Experts of a small language model: width 128.
Below are experts of layer 2 (counted from 0) of a mixture-of-experts language model. Rows are named router (the router's row for the expert), up (a neuron's input weights, with its number), down (a neuron's output weights, with its number) and show model dimensions 0-127. Each number is 200 + 30 x the weight over its row's rms, rounded and kept within 0 to 999.
After each expert's rows: a language model's description of what the expert responds to. This comes from a sample of Wikipedia text that the model never trained on.

# expert 27
router,226,190,203,255,159,190,224,180,185,182,212,189,169,197,137,138,247,241,192,186,216,222,163,244,173,195,177,220,154,150,224,218,203,190,237,204,243,239,239,206,202,222,147,180,212,200,177,220,206,201,227,248,194,200,195,200,247,235,176,223,196,184,216,170,212,161,223,193,199,164,185,192,237,220,178,216,228,190,199,184,217,174,229,195,218,245,237,205,182,217,267,158,166,219,202,171,147,266,160,243,151,205,161,204,223,182,240,206,217,229,135,190,183,193,187,236,219,120,198,190,200,189,254,223,245,235,244,229
up0,245,204,207,197,170,186,209,244,169,211,156,211,146,191,163,219,158,199,214,227,187,214,161,144,218,174,219,232,175,189,210,189,204,257,208,207,184,265,209,145,212,222,181,136,186,182,175,222,166,152,239,164,228,144,202,165,259,171,190,226,213,181,228,206,191,215,213,254,187,186,223,176,191,194,199,225,212,128,228,154,215,221,211,207,285,228,230,226,212,183,155,186,227,162,191,188,190,256,146,251,199,176,225,215,133,198,222,247,212,230,188,237,203,227,212,238,198,194,212,205,206,228,217,173,162,220,212,196
down0,215,195,241,201,274,183,225,184,195,233,218,143,178,227,217,255,162,152,240,268,198,217,234,163,230,216,208,135,213,203,223,186,158,167,229,224,268,204,204,175,163,166,239,160,217,225,168,248,173,233,230,159,217,184,217,211,163,204,230,229,221,201,194,191,209,178,201,221,170,189,204,199,221,176,191,194,145,178,214,176,215,225,194,133,200,206,164,208,235,190,230,231,153,227,162,244,249,232,186,160,169,165,187,186,226,209,190,156,202,190,207,137,153,242,215,221,143,147,184,206,208,206,197,184,196,198,204,195
It responds to: Copular and modal verbs. Verbs after a subject or "to", chiefly is, am, can, will, became, becomes, plus means and enter.

# expert 21
router,187,191,157,247,213,144,234,154,230,203,257,191,180,217,232,150,246,202,178,175,215,222,172,211,197,142,234,200,187,163,216,247,246,200,210,237,192,211,187,215,221,193,156,231,172,161,149,215,181,204,190,213,152,192,253,233,275,192,176,169,167,185,181,214,206,147,215,198,194,191,196,178,187,175,181,173,183,139,194,205,234,160,256,220,247,208,210,176,229,233,190,200,176,173,187,152,188,213,185,196,214,235,150,209,162,178,240,241,224,261,189,207,214,220,183,223,200,198,174,204,187,181,217,210,199,238,292,249
up1,180,227,179,188,192,190,163,197,178,186,252,157,178,175,215,193,240,198,183,237,243,166,131,229,149,178,166,158,215,189,197,235,252,200,199,209,211,237,203,267,177,226,225,206,193,259,198,183,169,190,202,217,200,225,200,228,181,186,176,166,205,178,203,206,196,258,210,193,237,178,199,140,242,178,200,203,187,222,229,194,157,212,273,232,221,184,212,203,277,257,260,188,175,190,209,156,207,197,205,211,156,211,160,194,190,145,239,273,229,196,161,216,225,192,146,195,213,209,188,207,180,204,233,196,174,147,248,216
down1,233,254,206,206,173,230,180,166,219,194,145,177,267,232,238,159,216,198,187,188,203,136,188,207,191,189,191,193,192,207,199,199,233,197,152,182,186,145,238,162,207,159,183,206,217,186,201,277,203,192,191,202,241,189,199,216,191,211,231,160,163,205,151,243,181,198,228,159,175,245,258,206,235,188,222,215,189,194,225,204,246,224,165,195,212,171,157,213,154,237,147,232,166,144,213,227,235,183,223,162,172,222,232,180,221,170,140,239,162,194,235,214,215,225,250,204,137,208,198,187,262,221,179,220,180,232,206,213
It responds to: Month names in dates. Month names in dates, plus the following space or comma before the year, such as "16 June 1955", "April 24, 2010".

# expert 20
router,138,215,173,254,208,205,195,183,189,202,248,233,159,189,113,198,175,191,178,187,221,247,152,214,172,189,161,233,205,178,236,218,214,217,208,283,183,218,180,210,243,204,210,217,242,188,197,227,235,174,217,208,218,204,184,210,198,229,222,204,210,197,231,169,202,172,237,220,152,166,184,169,220,183,147,195,195,183,180,171,254,171,232,182,190,185,260,236,196,220,225,215,204,214,181,177,175,241,184,264,147,236,180,208,169,189,227,204,226,201,132,249,149,154,200,212,216,143,207,176,187,176,237,205,175,193,239,257
up0,206,210,193,187,145,188,192,181,140,213,152,256,195,172,165,190,216,207,203,221,168,219,189,205,224,178,165,184,203,203,235,156,220,158,211,205,191,287,225,236,221,219,194,192,229,163,207,231,213,207,153,232,209,200,219,134,232,181,217,205,176,214,185,182,257,206,230,193,245,110,189,203,176,192,204,199,207,143,193,215,197,212,216,236,203,123,222,233,201,231,189,212,197,219,208,193,175,226,185,232,144,175,213,152,177,178,257,225,229,165,177,246,171,172,124,194,221,216,161,174,219,252,233,226,187,202,237,218
down0,162,225,235,234,212,215,197,165,193,236,233,166,177,125,184,260,230,217,224,250,228,225,220,276,164,182,224,205,193,172,181,253,197,217,150,187,192,218,214,153,171,189,176,221,222,197,184,198,204,180,203,199,204,144,163,183,145,231,152,197,214,185,272,212,198,173,233,183,201,211,185,213,181,194,205,185,188,184,228,216,171,278,246,145,143,209,205,208,181,171,214,166,204,163,168,215,265,220,162,206,189,139,176,236,176,201,250,194,209,197,184,176,211,203,227,208,198,176,196,221,190,147,206,225,241,217,195,254
It responds to: Mid and final suffixes. Word-final suffix pieces completing words and names, such as -ing, -ime in sometime, -ate in Kate, -ious, -way, -oon.

# expert 51
router,114,180,220,202,258,197,230,201,203,187,243,191,238,172,171,193,185,152,182,173,223,221,159,245,190,161,200,166,181,178,247,150,233,243,214,223,208,209,203,176,228,194,177,234,220,189,225,175,196,205,244,207,215,229,213,140,237,156,198,224,205,219,205,151,154,162,251,207,185,182,210,220,221,216,177,261,231,212,184,224,219,234,203,150,205,171,249,193,162,215,225,204,127,169,218,164,209,211,168,204,185,188,194,181,188,226,254,230,236,258,162,198,180,225,206,214,163,169,179,217,143,195,248,198,184,188,183,260
up1,191,206,165,194,160,220,194,176,186,224,245,261,178,202,196,187,223,173,193,209,222,194,174,151,203,191,251,206,233,203,199,232,227,211,206,225,138,204,187,199,255,256,173,208,197,143,206,191,176,137,167,191,202,241,254,222,249,240,211,269,159,217,223,253,250,173,191,164,241,181,139,173,214,196,178,211,186,178,205,192,202,194,218,174,177,198,161,157,224,254,225,237,226,257,165,182,219,217,196,212,177,218,156,256,178,195,256,196,212,191,216,179,188,210,130,217,187,176,157,221,183,208,178,148,228,199,217,225
down1,207,210,207,138,225,182,202,221,195,231,197,133,202,138,218,189,199,188,164,162,130,219,227,212,199,210,249,220,191,188,139,210,201,178,255,215,244,196,152,184,160,113,230,216,182,219,192,205,175,204,220,190,177,233,199,154,253,213,204,202,201,260,184,205,172,198,261,161,199,240,230,204,223,193,212,180,256,281,219,226,208,183,213,199,230,203,208,190,170,135,193,222,200,172,217,258,188,243,214,175,185,180,218,200,257,196,182,218,240,187,164,183,256,222,189,207,195,185,177,194,148,181,215,196,216,220,182,171
It responds to: ic adjective suffix. Adjective-forming suffixes ic, ical, ological and pieces with c, as in microscopic, chemical, adrenergic, Physicians.

# expert 48
router,160,212,181,198,214,222,196,211,185,182,210,259,190,218,145,183,182,175,167,225,215,261,153,271,201,221,178,186,202,212,226,178,248,224,210,207,208,245,230,175,190,209,161,202,197,188,150,247,186,172,243,180,198,207,151,207,264,206,198,242,266,152,230,171,197,212,214,178,171,180,161,224,154,147,174,206,259,197,200,240,244,169,191,182,183,204,254,196,210,212,217,195,163,199,220,175,183,208,158,235,191,199,203,229,209,212,209,153,231,231,158,253,228,205,194,211,195,104,219,211,176,171,196,166,226,173,222,243
up2,155,243,204,210,181,151,211,178,206,220,195,237,217,152,159,237,163,232,192,268,178,206,171,225,223,189,143,262,201,178,216,241,178,196,222,197,229,191,164,214,225,184,201,202,179,206,171,180,208,220,191,220,150,189,196,156,258,230,197,215,231,201,184,196,204,165,220,185,161,116,226,231,203,180,290,239,232,194,223,197,159,206,163,182,226,180,226,225,251,214,180,197,178,180,204,191,160,161,194,219,241,195,189,214,237,204,200,220,223,240,161,166,233,206,273,151,225,189,169,170,152,169,199,175,154,192,190,219
down2,173,200,226,209,208,221,168,159,185,215,172,199,245,224,248,158,159,230,156,193,242,199,183,202,222,233,173,173,222,140,251,198,162,194,185,193,212,166,122,171,168,194,169,149,214,221,149,205,200,222,202,222,186,204,250,236,256,231,200,225,194,230,211,216,165,214,169,168,219,199,226,207,247,167,250,161,183,188,154,212,237,228,220,192,231,201,216,185,182,168,196,269,159,209,184,169,202,142,212,241,191,156,187,222,242,131,192,238,187,234,207,202,174,170,208,187,197,191,192,182,201,239,204,219,225,276,222,163
It responds to: Mid-word rhymes after onsets. Word-internal vowel-plus-consonant pieces after an initial consonant cluster, such as sm-ok-ing, disp-oses, sc-ar-let, d-raft, Med-ium.

# expert 18
router,167,205,186,224,196,218,160,203,184,228,260,213,199,190,172,206,173,242,200,179,194,188,164,223,242,165,182,206,211,181,213,255,234,221,244,225,199,222,207,180,200,215,199,211,186,213,227,240,194,179,222,188,182,219,218,158,243,227,166,164,273,226,238,210,190,181,222,183,148,152,143,127,241,191,185,227,230,174,226,206,196,239,224,214,259,208,233,179,184,231,225,178,139,180,189,171,175,201,148,187,174,202,138,176,183,271,264,189,229,230,194,205,172,171,224,165,184,224,160,188,161,159,172,200,187,202,225,261
up0,211,186,175,201,138,140,246,200,205,244,216,217,212,223,113,214,176,238,197,197,202,212,181,171,203,147,204,222,184,180,190,206,241,234,179,209,194,211,147,213,267,209,190,232,211,157,177,251,223,223,185,214,183,193,216,181,222,202,228,218,252,188,204,222,226,222,208,229,200,206,235,152,237,172,182,211,154,196,230,224,192,208,229,166,233,270,192,220,158,181,224,188,192,218,240,165,167,200,201,202,191,126,151,189,201,236,191,190,259,201,198,218,132,171,220,154,186,165,193,254,177,244,234,253,186,169,213,183
down0,258,231,222,240,210,227,192,190,211,181,174,216,155,210,220,205,152,227,198,246,205,209,184,227,202,209,233,250,213,244,225,160,214,182,137,138,175,193,220,177,208,241,197,219,161,204,204,185,188,195,172,185,230,151,192,130,208,224,170,249,161,171,248,220,243,154,176,237,214,197,158,160,231,145,205,195,231,200,253,209,166,150,227,185,164,195,206,215,210,192,163,166,144,245,150,243,201,159,180,237,216,196,199,197,215,179,223,203,235,207,181,247,185,171,210,234,202,175,166,197,188,186,264,193,217,166,181,248
It responds to: Sports and school biographies. Athlete infobox fields and sports or school nouns, such as Height, football, University, School, born, career, Stadium.

# expert 3
router,185,180,195,211,202,164,165,181,225,265,190,187,173,162,175,162,210,232,197,205,203,220,177,235,184,225,181,185,138,197,246,199,238,218,213,222,233,189,199,196,199,191,208,213,178,189,170,216,241,184,178,231,208,212,234,195,272,166,173,232,193,176,232,166,179,199,191,190,184,183,173,143,186,150,228,218,241,189,228,230,264,193,276,176,226,144,207,208,189,231,237,109,161,175,201,165,132,227,204,215,190,173,165,225,221,207,266,180,215,191,184,183,222,251,190,178,254,200,170,206,207,200,234,227,268,215,223,198
up1,223,194,146,233,202,224,200,184,205,187,163,201,182,202,248,193,137,237,232,146,210,190,185,238,183,158,189,164,135,201,224,208,217,231,176,225,191,205,217,139,247,209,192,221,181,215,207,161,248,152,204,217,209,248,234,168,182,159,176,285,210,178,208,188,190,204,227,182,178,203,179,189,218,186,177,187,194,180,227,216,187,189,164,233,193,205,230,188,183,251,250,208,172,197,244,179,218,210,194,229,177,156,152,191,218,152,276,185,209,171,199,183,205,210,182,217,243,238,165,283,129,239,193,221,231,177,208,227
down1,211,224,202,211,160,199,281,219,179,204,191,232,214,254,238,177,188,164,154,202,205,186,211,225,139,185,165,211,233,192,251,189,216,226,135,265,190,192,184,198,239,219,167,178,224,159,191,219,167,192,216,233,173,189,165,185,264,201,173,133,173,239,148,198,204,207,175,252,197,247,149,192,239,195,190,176,202,157,245,264,202,193,235,209,229,231,215,223,231,205,221,249,187,169,168,163,210,235,222,186,215,152,170,223,221,188,204,211,162,215,187,178,173,213,169,218,134,225,165,163,212,181,227,208,178,209,181,203
It responds to: Concrete physical nouns. Common nouns after "the" or "a" and before "of", such as part, power, water, body, location, plus table-header words like Length.

# expert 54
router,143,176,212,254,199,182,221,195,188,219,225,211,221,186,143,152,211,193,200,190,193,247,149,243,205,168,193,180,179,160,249,225,256,211,241,244,240,236,200,224,192,220,168,185,166,170,170,197,209,194,210,235,171,220,202,212,240,211,202,208,214,189,246,176,226,172,238,212,166,175,160,167,225,176,178,219,223,164,191,182,243,180,227,200,248,212,255,178,175,200,240,182,152,196,186,168,142,239,150,241,162,199,172,212,209,189,260,208,207,226,148,202,202,220,176,225,211,115,209,213,152,154,205,206,210,223,235,251
up0,155,168,193,198,226,165,232,175,177,215,218,180,236,173,132,187,199,202,212,193,210,193,136,217,212,158,162,205,152,181,231,222,245,232,215,286,209,213,209,177,251,260,164,166,190,180,170,238,224,198,218,230,177,218,195,180,236,203,185,209,201,188,147,191,201,198,237,219,213,164,134,162,171,183,162,246,269,154,188,198,226,185,220,173,257,213,228,194,192,215,165,208,185,161,203,159,184,207,154,200,164,212,225,170,233,228,241,225,229,240,186,185,212,242,205,206,194,133,205,206,182,242,225,209,197,237,223,243
down0,289,193,163,248,207,218,217,212,162,216,238,183,177,221,231,231,175,158,220,185,206,225,166,205,197,197,218,200,230,212,223,213,255,247,156,171,197,228,167,249,196,128,175,191,195,139,203,205,224,187,245,207,239,176,161,208,123,154,181,190,225,257,225,171,234,165,232,239,247,244,227,124,192,187,189,212,213,179,172,192,183,203,185,210,149,175,206,217,218,240,211,185,189,172,233,186,193,211,235,150,210,184,207,229,194,181,219,223,176,171,167,189,193,174,187,239,146,247,193,189,147,201,213,182,200,184,221,187
It responds to: Sentence ends and name starts. Periods and line breaks ending sentences or table cells, and first pieces of names, months and headings: John, February, Week, Dou-g.

# expert 31
router,154,168,148,202,220,184,173,208,204,177,197,222,189,197,160,147,229,194,174,164,249,207,188,208,167,186,160,195,157,155,251,205,249,213,263,247,246,212,248,191,203,232,173,241,158,179,178,192,228,203,187,241,183,230,155,151,223,172,190,214,208,166,233,157,203,150,182,222,215,188,179,194,183,218,209,252,259,191,198,167,228,193,227,158,244,183,248,219,215,261,259,176,199,198,176,187,134,192,179,256,169,228,197,198,178,243,235,231,197,230,194,245,182,221,214,181,203,185,170,200,230,174,206,177,211,252,188,194
up0,217,166,149,187,201,194,204,205,213,184,184,174,181,179,190,185,242,187,230,187,208,197,163,244,185,126,181,180,180,185,233,237,224,192,257,193,183,216,194,174,308,259,145,210,223,233,201,197,168,113,231,256,178,191,219,197,207,185,217,237,158,213,175,196,239,175,170,195,218,229,211,176,200,200,208,242,253,174,251,154,210,206,198,235,251,160,200,169,188,212,213,225,199,147,148,191,174,240,194,190,155,229,192,193,160,227,205,204,225,231,232,229,205,237,238,164,172,171,192,188,211,204,173,178,174,236,199,225
down0,239,209,256,182,180,199,211,226,182,208,186,216,155,191,265,240,231,234,230,244,186,209,230,123,191,212,230,187,198,195,210,196,189,220,201,188,128,146,198,198,171,156,222,194,177,211,256,207,225,228,203,203,203,182,215,208,173,248,181,193,207,205,217,158,246,240,236,226,196,148,157,146,165,194,173,212,168,210,175,185,163,194,215,133,193,252,188,195,202,199,131,183,182,175,230,233,249,217,191,203,167,246,248,245,258,228,226,203,202,182,138,192,156,180,245,191,210,163,190,228,223,193,192,220,211,165,196,181
It responds to: Action nouns and verbs. Verbs and -ing/-ation/-ability nouns after "to", "and" or "not", such as support, help, find, building, availability, management.

# expert 37
router,214,187,175,273,170,202,225,215,176,179,221,196,197,195,199,163,217,207,157,203,201,211,183,247,179,196,228,235,182,167,241,202,213,185,230,261,229,222,205,187,195,202,119,178,165,204,140,209,222,200,237,249,213,220,202,180,250,172,217,213,265,184,186,217,215,144,204,224,192,185,201,185,228,180,137,198,237,146,177,192,226,158,226,200,233,205,218,212,171,215,220,165,160,172,176,152,146,182,147,233,201,236,191,228,199,206,272,195,245,194,131,272,205,219,174,184,206,157,227,206,172,184,195,247,193,202,200,224
up1,197,190,150,256,183,192,178,228,208,230,231,216,170,161,220,217,194,173,225,224,208,203,220,194,218,164,203,105,194,203,236,225,247,211,211,222,154,208,168,193,214,206,196,177,170,166,234,193,206,163,166,193,192,192,250,205,174,214,207,249,186,158,211,224,146,166,172,199,239,215,147,193,243,175,147,225,190,184,235,226,214,212,228,242,218,180,219,135,208,243,183,210,227,181,171,167,137,169,212,189,148,240,203,199,200,183,250,226,253,185,206,229,217,161,144,223,199,195,201,222,180,160,183,145,198,182,274,225
down1,209,243,168,217,170,175,224,231,231,202,136,157,221,224,167,199,239,136,199,247,226,164,228,241,229,188,187,206,183,216,125,194,187,213,186,202,216,203,173,222,181,226,196,167,237,281,237,205,190,177,213,242,158,229,178,188,218,237,183,214,177,185,231,219,216,171,199,223,161,213,230,154,249,215,211,203,245,213,201,179,215,254,236,216,197,267,173,203,185,164,188,168,220,184,176,257,188,218,176,168,172,156,209,214,212,221,171,231,194,169,212,182,233,194,204,172,108,226,231,176,186,153,220,188,173,172,157,197
It responds to: Capitalised name starts. First pieces of capitalised words and names after "the" or a comma, such as T, In (Internal, Inner), Den, Mon, U of U.S.

# expert 23
router,174,172,173,263,200,206,236,195,165,186,254,244,201,217,202,189,232,227,187,209,239,239,194,206,227,184,212,211,177,178,205,217,219,187,243,216,167,224,190,197,259,236,177,198,158,217,198,226,176,172,179,207,180,185,184,158,235,191,193,202,238,183,215,203,173,144,214,191,124,179,179,185,187,172,180,232,212,139,238,183,203,181,268,229,186,209,224,197,242,232,193,216,149,190,176,173,162,227,175,243,163,222,143,162,224,255,287,216,262,192,171,208,200,153,212,188,202,208,177,211,178,183,204,148,196,244,236,255
up1,142,209,156,174,200,224,195,180,189,190,250,149,205,217,200,194,155,149,213,211,252,186,191,194,239,124,161,176,244,125,242,223,239,201,209,202,180,187,178,213,240,208,177,233,153,228,185,242,222,157,168,207,197,200,248,240,190,216,188,253,226,185,195,114,184,157,187,211,210,228,200,175,231,220,174,208,195,206,203,209,203,191,224,229,191,216,195,181,235,275,204,219,235,169,183,170,205,194,196,224,131,241,203,174,206,187,193,208,209,225,172,231,190,197,202,210,211,223,190,195,134,172,203,173,150,242,259,232
down1,196,241,192,170,145,148,265,206,218,213,220,179,195,195,202,154,191,189,156,199,189,172,232,209,207,216,156,221,220,229,212,176,211,196,168,190,196,205,245,182,204,180,220,216,208,218,231,193,194,167,213,232,155,195,185,186,170,202,150,193,190,187,132,190,251,182,201,161,228,170,206,219,246,231,248,152,194,169,205,207,200,230,188,234,292,203,233,173,189,211,203,208,162,182,232,256,234,160,230,174,231,164,254,224,245,250,161,222,175,215,207,231,173,220,177,185,236,198,154,219,180,175,165,267,176,145,149,205
It responds to: Place name parts. Words and pieces forming place names and addresses, such as County, New York, South Carolina, Newtown, East Fifth Street.

# expert 36
router,179,147,156,247,240,179,171,193,187,238,218,223,262,245,184,180,179,171,178,233,201,213,195,219,222,189,202,196,141,190,209,245,211,181,208,213,245,183,215,198,179,237,152,299,206,168,172,202,176,190,216,186,206,191,169,203,255,189,227,228,184,162,198,141,184,203,277,223,192,177,186,173,224,238,194,227,229,183,177,248,224,212,173,151,236,225,251,186,172,225,204,188,121,206,223,178,178,191,143,200,177,206,199,195,214,231,224,220,213,235,178,187,211,173,162,204,224,117,193,205,172,202,202,180,176,240,211,231
up0,201,275,166,201,200,159,159,215,204,222,188,253,207,226,156,198,214,255,148,201,187,235,225,207,192,211,200,240,155,199,169,190,260,205,199,198,182,250,177,175,212,180,183,226,142,171,169,215,197,228,203,216,206,188,223,210,245,191,213,197,160,182,212,250,179,188,200,218,205,190,240,172,103,179,185,227,219,183,219,226,174,248,213,220,189,220,245,218,153,208,194,220,161,180,209,187,178,198,119,217,256,212,187,193,161,261,271,232,188,200,204,227,206,174,171,224,198,178,150,232,214,232,221,183,199,146,182,235
down0,172,214,154,249,200,207,236,244,186,142,197,231,177,213,221,220,159,188,196,147,162,200,213,164,270,194,147,190,203,234,247,199,248,225,130,193,228,148,163,246,198,213,253,170,202,188,186,249,199,189,271,244,189,222,253,219,218,244,233,189,195,181,196,222,203,178,214,181,197,184,172,198,210,200,170,219,190,200,242,216,241,224,230,236,195,224,179,206,236,202,202,173,149,212,185,196,165,153,166,209,180,174,198,224,148,169,153,220,221,162,186,161,183,149,221,202,200,177,191,156,210,238,224,205,144,176,178,224
It responds to: Vowel-led mid-word pieces. Mid-word fragments like ac, ol, os, on, re, is inside words and foreign names: Tob-ac-co, v-ol-ume, Kerou-ac, Szob-os-zlai.

# expert 61
router,172,177,143,227,232,210,232,186,210,171,186,225,215,183,185,190,209,231,217,174,208,231,187,256,183,156,160,222,160,178,250,202,184,232,289,238,215,222,193,210,191,204,179,228,203,216,183,178,215,203,182,210,178,200,236,187,246,196,172,224,209,181,177,171,218,183,231,179,179,154,204,197,228,171,180,217,225,228,168,205,202,172,275,152,286,178,219,180,223,220,198,194,150,226,178,109,184,217,134,229,199,230,165,192,194,175,266,172,203,255,193,199,238,231,202,194,213,174,178,225,193,164,197,188,241,230,203,255
up2,225,266,226,190,215,209,215,163,212,242,192,180,217,165,177,220,244,174,101,199,221,222,213,239,185,191,176,211,211,179,222,174,196,218,249,198,185,166,177,196,213,144,165,209,181,146,218,219,193,184,189,234,194,221,207,192,176,303,124,158,217,214,193,219,195,211,214,219,179,183,164,178,169,248,209,219,174,235,206,199,188,223,179,195,219,211,181,205,258,279,253,184,118,186,171,178,179,175,187,204,196,212,195,231,231,193,202,191,206,212,177,152,231,169,204,236,205,192,196,223,202,207,194,158,228,267,177,213
down2,238,222,163,205,235,226,170,219,206,202,176,213,182,210,209,139,185,160,183,159,245,150,229,200,231,236,163,222,182,190,208,222,243,123,206,151,186,205,135,256,211,171,183,183,237,182,165,256,261,211,233,241,213,182,213,221,197,160,151,198,139,216,227,219,244,211,153,239,215,231,193,154,136,199,228,187,205,199,172,229,142,205,217,144,193,239,164,220,250,216,200,191,219,223,185,182,206,158,216,227,231,203,214,220,223,219,176,206,152,173,217,236,211,230,200,204,170,202,208,199,169,220,147,199,210,204,190,215
It responds to: Table row numbers. Numbers and spaces opening table rows after a pipe, such as years "19"/"20", rank numbers like 66, 34, 255974.

# expert 24
router,214,148,126,236,167,197,208,160,193,219,233,184,249,178,181,145,242,186,210,182,280,200,187,207,215,186,196,219,145,167,193,213,221,215,207,211,218,179,249,210,205,208,126,219,196,208,175,198,200,204,182,177,190,222,248,171,247,215,223,174,238,162,200,171,182,125,252,201,198,193,169,194,213,197,182,194,277,198,157,184,202,208,218,183,231,173,260,245,208,200,199,196,171,206,222,145,125,217,200,204,145,217,178,208,237,168,215,216,225,219,159,212,214,253,174,161,191,177,217,177,189,188,210,239,193,228,217,244
up2,205,223,168,231,266,160,188,180,230,181,215,207,184,156,180,241,202,218,202,213,211,189,192,172,200,213,181,240,190,165,208,185,149,162,186,208,197,167,223,193,256,191,180,156,218,176,188,205,237,195,190,192,170,182,190,158,166,208,228,219,181,189,222,202,178,154,192,218,210,234,237,202,192,213,229,234,175,209,136,165,213,133,227,135,253,141,176,163,191,273,227,175,182,202,184,192,163,216,201,227,185,240,186,224,210,179,227,204,209,204,204,142,225,268,141,211,236,216,201,257,227,221,260,137,233,248,195,199
down2,193,165,221,200,220,178,151,245,207,230,235,183,153,161,198,173,162,199,202,201,244,216,186,201,210,178,183,243,171,155,220,204,208,152,169,153,211,180,255,140,189,181,196,205,172,186,221,178,259,176,241,257,207,186,213,191,175,175,226,181,141,214,204,203,183,154,212,157,223,240,234,164,240,206,211,224,150,227,234,218,176,260,210,201,186,250,210,235,196,211,240,169,161,219,200,181,192,175,197,182,210,229,222,179,231,220,224,217,264,182,245,157,150,193,202,211,217,177,146,253,148,206,206,145,226,201,208,250
It responds to: Copulas and main verbs. Forms of be and similar main verbs right after the subject, plus in before dates: is, was, were, been, remains, in 1639.

# expert 22
router,214,165,180,263,206,161,220,152,201,206,218,201,196,213,150,171,221,220,186,179,190,205,182,173,180,178,216,194,180,195,239,151,251,175,272,210,204,205,193,181,200,200,135,246,163,227,158,182,201,191,174,222,197,218,227,198,267,216,212,182,229,177,207,165,203,168,213,179,185,205,138,119,216,193,180,184,224,239,174,186,224,228,204,184,226,205,257,189,228,227,227,142,144,153,220,183,224,205,187,198,188,195,197,221,184,235,234,258,225,258,153,246,221,170,216,185,194,150,217,212,226,207,199,251,203,225,199,273
up1,201,184,113,174,161,160,225,150,233,203,168,206,175,190,218,183,247,233,138,188,266,184,223,203,263,215,206,203,204,202,200,163,264,187,202,207,176,164,175,169,214,222,180,249,174,172,226,226,206,143,203,248,167,181,248,204,227,226,210,239,202,213,182,251,198,183,257,172,161,211,209,141,174,202,221,204,208,193,206,164,214,237,209,242,218,213,200,173,228,239,185,246,173,175,181,171,200,213,194,247,176,188,210,237,196,171,234,206,181,264,182,220,196,204,189,196,216,223,212,158,149,166,187,169,149,254,208,224
down1,208,211,226,195,165,232,241,214,199,200,178,185,238,172,257,167,226,225,245,205,219,166,215,229,199,202,142,233,165,177,197,146,192,185,179,194,138,203,192,212,201,220,184,179,238,258,202,187,159,166,202,220,181,159,213,233,192,199,210,145,184,242,222,223,190,227,243,204,192,266,202,212,201,213,205,188,213,193,184,225,148,240,228,193,239,200,178,203,204,205,210,210,202,176,209,283,148,194,215,176,114,187,217,140,232,168,193,176,191,183,247,228,265,189,228,175,199,221,196,179,219,166,193,206,123,244,168,248
It responds to: Locative prepositions. Prepositions, mostly in, on and at, that introduce places or institutions after a noun or verb, such as Study in Princeton.

# expert 33
router,158,179,185,273,212,175,220,213,176,165,230,194,223,185,231,205,189,203,177,242,177,208,199,231,170,188,182,179,193,179,248,223,208,179,199,216,207,193,213,182,227,196,208,240,213,221,165,164,245,162,216,215,180,234,194,199,233,182,186,186,208,223,188,194,212,144,226,196,161,215,158,153,204,186,214,207,178,194,147,205,229,207,271,209,200,222,214,213,217,213,221,152,114,161,163,176,190,234,133,192,217,233,146,198,180,247,243,226,200,189,165,229,176,222,179,202,190,177,207,179,171,185,217,234,234,241,239,327
up1,202,194,90,230,206,198,209,194,161,212,215,232,221,238,205,146,211,227,217,226,200,227,220,188,233,193,206,169,163,178,192,257,201,211,204,246,153,205,173,200,217,261,184,174,198,225,205,181,176,194,182,214,189,237,252,197,179,223,187,196,217,198,201,226,171,149,190,198,196,234,156,142,186,173,148,236,206,178,247,198,188,187,287,227,166,135,221,194,227,242,175,215,222,177,208,177,176,201,190,209,236,222,213,184,173,222,255,151,186,187,192,203,157,201,181,219,231,243,131,222,182,245,162,169,233,193,237,216
down1,247,237,180,188,203,223,187,262,198,193,205,191,279,170,202,182,211,213,193,201,174,167,204,247,166,198,247,237,171,194,197,190,186,225,273,198,203,185,163,196,209,240,180,163,165,131,177,213,223,225,182,244,176,173,162,190,192,171,125,211,233,204,222,165,173,212,198,195,243,198,224,234,216,227,222,140,209,171,219,215,153,152,201,161,242,210,274,167,155,168,205,159,168,214,199,167,157,198,187,189,172,174,201,191,222,193,186,208,246,214,208,187,211,238,233,197,190,215,236,186,197,191,212,210,182,204,252,287
It responds to: Institutional name pieces. Pieces of institution, organization and country names, such as U.S., Union, Forces, Arts, Naval, and "gr" in Telegraph.

# expert 38
router,151,215,196,254,189,208,190,191,204,195,265,219,198,218,152,198,207,163,143,205,212,250,191,231,214,237,150,242,206,196,234,190,231,229,201,227,195,257,232,180,178,215,177,235,211,166,186,254,210,196,226,179,156,215,140,188,244,203,206,229,210,148,261,193,222,195,229,202,170,171,213,152,164,156,181,203,249,215,219,228,202,196,240,190,216,181,264,211,182,202,202,158,158,189,212,164,154,233,175,223,199,172,168,226,188,248,225,201,236,206,155,245,188,244,177,207,194,128,205,228,159,167,224,157,184,166,218,204
up2,171,236,233,172,171,196,271,183,202,161,158,218,222,177,180,206,208,200,141,263,161,202,182,224,187,238,204,170,247,196,246,161,185,186,271,180,218,184,214,182,195,178,179,175,189,162,166,215,179,199,203,226,169,146,202,196,189,199,184,257,247,181,246,244,200,219,193,144,130,131,178,207,219,208,169,201,185,204,209,179,158,188,244,184,173,230,149,174,225,216,187,234,177,204,234,182,243,170,197,172,258,236,159,221,237,222,224,187,216,241,180,202,184,238,208,189,170,191,177,162,200,204,245,194,194,213,254,221
down2,220,148,215,224,177,162,182,194,143,174,199,265,215,179,214,225,219,155,181,169,229,198,235,222,203,203,149,189,243,180,231,156,219,139,245,225,178,176,237,207,262,188,193,118,155,154,225,199,230,188,193,203,203,176,183,202,195,208,172,218,223,240,221,194,247,206,179,217,258,150,211,184,171,223,201,151,173,160,218,218,210,275,194,235,170,216,207,236,190,207,190,219,211,223,199,266,207,202,201,183,178,276,241,217,180,171,198,166,189,180,234,189,258,173,199,153,209,192,194,218,177,184,201,211,160,220,172,215
It responds to: Inner -ck/-nk pieces. Short inner pieces after a first letter, often ending in k sounds, such as p-ock-et, B-ak-ewell, h-ang-ing, y-ard.